Experts of a small language model: 64.4M parameters.
Below are experts of layer 4 (counted from 0) of a mixture-of-experts language model. Rows are named router (the router's row for the expert), gate (a neuron's input weights, with its number), up (a neuron's input weights, with its number) and show model dimensions 0-191. Each number is 128 + 32 x the weight over its row's rms, rounded and kept within 0 to 255. Numbers have three digits each.
Before each expert's rows: "gets" lists some tokens that make up at least twice as much of what it gets as of all text. This comes from a sample of Wikipedia text that the model never trained on. Tokens count by the router's weight.

# expert 6
gets: "en", "es", "ing", "on", "ate", "ed"
router:155081113177153128162052174123153175040091067081133113136200081086146170159091101195114142174110109123072098161109097114111115169148154130128135080145181155168170093120086118148154132159131140161122158133177163100156128143122069122107085152127089139138194105157080094153152156119172162125143154154170119178089082144144090112090091123118084123108162112124151082092100101091175027186104116149105126176128140119134146120105149155058171116083135121101140091120097086144105207132139129125138140113114140129116115105100106149148111093165124086162118106088127156126141114126079100088
gate0:114145115126122100081141177147124162098119111105148117144184103113192124069106048097150135097126079114092116159100099128153157149122187133074145118115118074153090110154116081152152112122177083119179095144108163122143109097170131061154149128128133156135123124162128096138201142072102093148103085166222115113107114162170125121156076143094128133072077134150170156146061150079062142165174175115097147149117115160133103084141106120155158140090110105118162133107111210115154149137158133059066137162125172156158120056149098120145136167176128085121117094116102157063137127100163092137
up0:138141119122120083085140158104119132134149159154134156136080115129137150143103106111129147140125197093134172042080170105121167109061055122130160143133139111174089146114117112155216074154110090141083114130156116082085103155104174132075134098107092192129142145152102152155102107152142187104140127128114115146153092094082106177153224205120152108128108147142087157127119095147157131087182136138169079097089155152104143172113172101164111099144134159135095146105110133091144056123146135145173101156095134176123157116134044116142174109168074129069164132130166092089195134091117117130

# expert 76
gets: "i", "o", "us", "ers", "is", "os"
router:140181152171103117138080152159157123093137104072140166112176084089070120087147155131081186139140055109134095150106155079111109180160068108190121143149207130106173173119160102151173205101113138123097153144148145186156136134142123097133128108161102178126149104089126115158137145158134115093158141116137136133197139128148120094110093157139161159165174107044147091113074133130180077106117123162075137148191110128164168124110118129117104146074149115161109126156178164087074100075175185150160146129122149151097141081138175150145067088112114148180181142128117112156138105137167110105
gate0:112128099173201157154088136081126079100143123095104099161130123162146132104163144145131142167152108094126085087144108096125132117127104113108080120128130091091130122143107109062122152166077128092100079081121116088117128074152100158144142081123110148119081098118153192088112089091120182179145123171138127201183134145118113101142114176187104134084121167174093071084162111108106104084196081121182064161167140117146136122137151130150138122176103131091141081169107106166171127134174164090086170114136134172076160142086123136119145124176049138099109200151148104136074176171072117109
up0:141080109158155167089071176137105090084088106086111135134097167160101187124115072147120161152152046181135142105156097114108155172139134122174215156134098093133047137162151142137118163155172157103157139126095172070129136125144125117160120109227150126129127163131088128120082122115153154135120106084113124144185145175095146188119153144081109160147164140151161130127152115097084075114093139125094157074164100119155146105093153158163127139089123110086148093175117083132094197113126069069126095089070115096098107152108099106141121119101098147101167138147111187152093092166159185132

# expert 77
gets: "e", "4", " ", "ce", "8", "e,"
router:134136088052134056180130182161123122113116115141102174137129117088123147163156097203125085090132118124142174104129134119115127129184086125120176100092132153183160054155179126125100180122104150159114137123179137145152157131076111123119087138158136181155145141163116095198094107141153155130178136189157094126137115150148076082107140131085112130109074126108108077099077102161145095100079170105152168166033138166109122109097152116140104116122139116156153089152125070144122201097116130105129118116073182162092142145079161060138132110160146071108159112149131145158076102167097116069
gate0:114086114166177103175196151155106149176143111172109135089079152203073141135170153209120117096132081124086137100119124086136176146179160146151143203138136168166173132122149136123140126148146130069166098163116134120102112080070122147165098107131158140118147174180126106113067092157129183075173141138178095073134146084129176080141100106149149032210099071142125129101120135138111127147150125120146140136150147137133119111135063122104138158132139114145099122156052142154158153141143104107100120143101079113131178082143148111115126190144120156130128148113062162163062129096099107103
up0:148104134107106135120129128115091157162120060184135123153178098089153026101176087152171144163085142133152107152127132092143138146232137130099144118154077093089138177137156130132131151131145111127155081167184153070098156083063129157172104151097111091164140128118169135138122125125176103161182116074078124060093119113151097116102126111169127152098154170114152129130110111074100131204166172140123084125112170118143086122157087147130123189169146113130149079216104102154159196133102124115127104109117125159146134082130098135132094131164150104103170063145102094109069127087135159099

# expert 111
gets: "s", "le", "a", "9", "2", "1"
router:084119129124112081148169136187120148077123148152079137114131096124093188152143066149107208137076131117204145147146117136066098174104148106120166107132150128128129102122181117151126159153120136109110162130150176166171164110084137078158159133118143160091120113098145086185131196158120143119137156157184091149107127191122089146169102088094120073190172155135179098104085091157167153169111086092085146089081162164124158108111141069139139117149156104165138142140209118181139173114122117105063082152077134117074124108118142109138127051132177120096167118096151139125102120102126120072
gate0:094137120090195113109111080133121143193135109119104080164125137150063118076148105204137174171148170085138107154162029056111094118206169155178173099069097121058086170146119152155106089102161108144087179119128184123161069113144147114152167132151164114147166176132090176158172172102087121119113116132121112141162158094091157081129098139097107091150146162054152128105128139128090181071112138155088122117165136163140139129130107157138112156103163133107107154160143169140141180148118104048155143119149100099142144143148132131112106156123103122094149140153119068122124088127139123185
up0:098147139177119127129100110146057168114137105110092126151112120140160131112120136136142178121150091149131141148192165166143117142112132170176143086104105101129142105111149124194107109179088133117180149131125137097076173102127107125118129142116096141118133151150163169157182108164163137159127090107179124174107153114112097153179135141175147086159183127194072145124072167147148119114144061104160085242155192099075111077165148104080131111137073127151155112107171111132163153126155090126139119146085154140118092080112154131185165138124116188196145112158062176119083099094158048151

# expert 14
gets: "on", "|", "an", " York", ")", "in"
router:142083115216119187099159172160092173082166062089119135152137079114145105152133078105063164068132078127114149117045139105126138120098122121165152083127117122158143109089161082172150199150109149146146145152148139167133087144121096129121098188139124161133169096103114129092091151165132125078153191167150099122149130133138104133102082125093066158124183135099163117047107109131201133081102107155125145119161130165164134112101168144155077149139117140116142090126163148090083163110132154093185144112120150166082123094122152086124157052130158134190184123132138134141056134149155112109
gate0:109094136137145154088100203115107177116158085140126105131095157135084140070109118155100076051173136094116171158063130113116124168125160110139168111093130152141079119151120152100129163120100153156131147123096142075114152167130150097183110180157103124070124163136115153125081142054087092078118100088091096123152166125106121133111156152107129166098095157131116145109145179141121113131119081168085102120092130164221110144088083127113127115135150114125140143057130117079114139150166119079116127088070119100060067106108143148119154075101159134120181089128149148191081146169103194215
up0:135182077086168116103149156137127141116132077145102073114134105199161104116152180126154132123143144132128158198094141130134110112127092062155107117106101114142151149106150131139150128149149069123113169106131182122065158124052076199130167170123136112125136140130070147078144184150134170144072137142111124148124166142096130168154131135197133144160133139128138125082138135095093079147132105180178132124098114220126097113088173137109136152073120152122089160130150155097162147156092063160120176049125127115092096092176156123086096073150117174161137105145150105109036169149069148111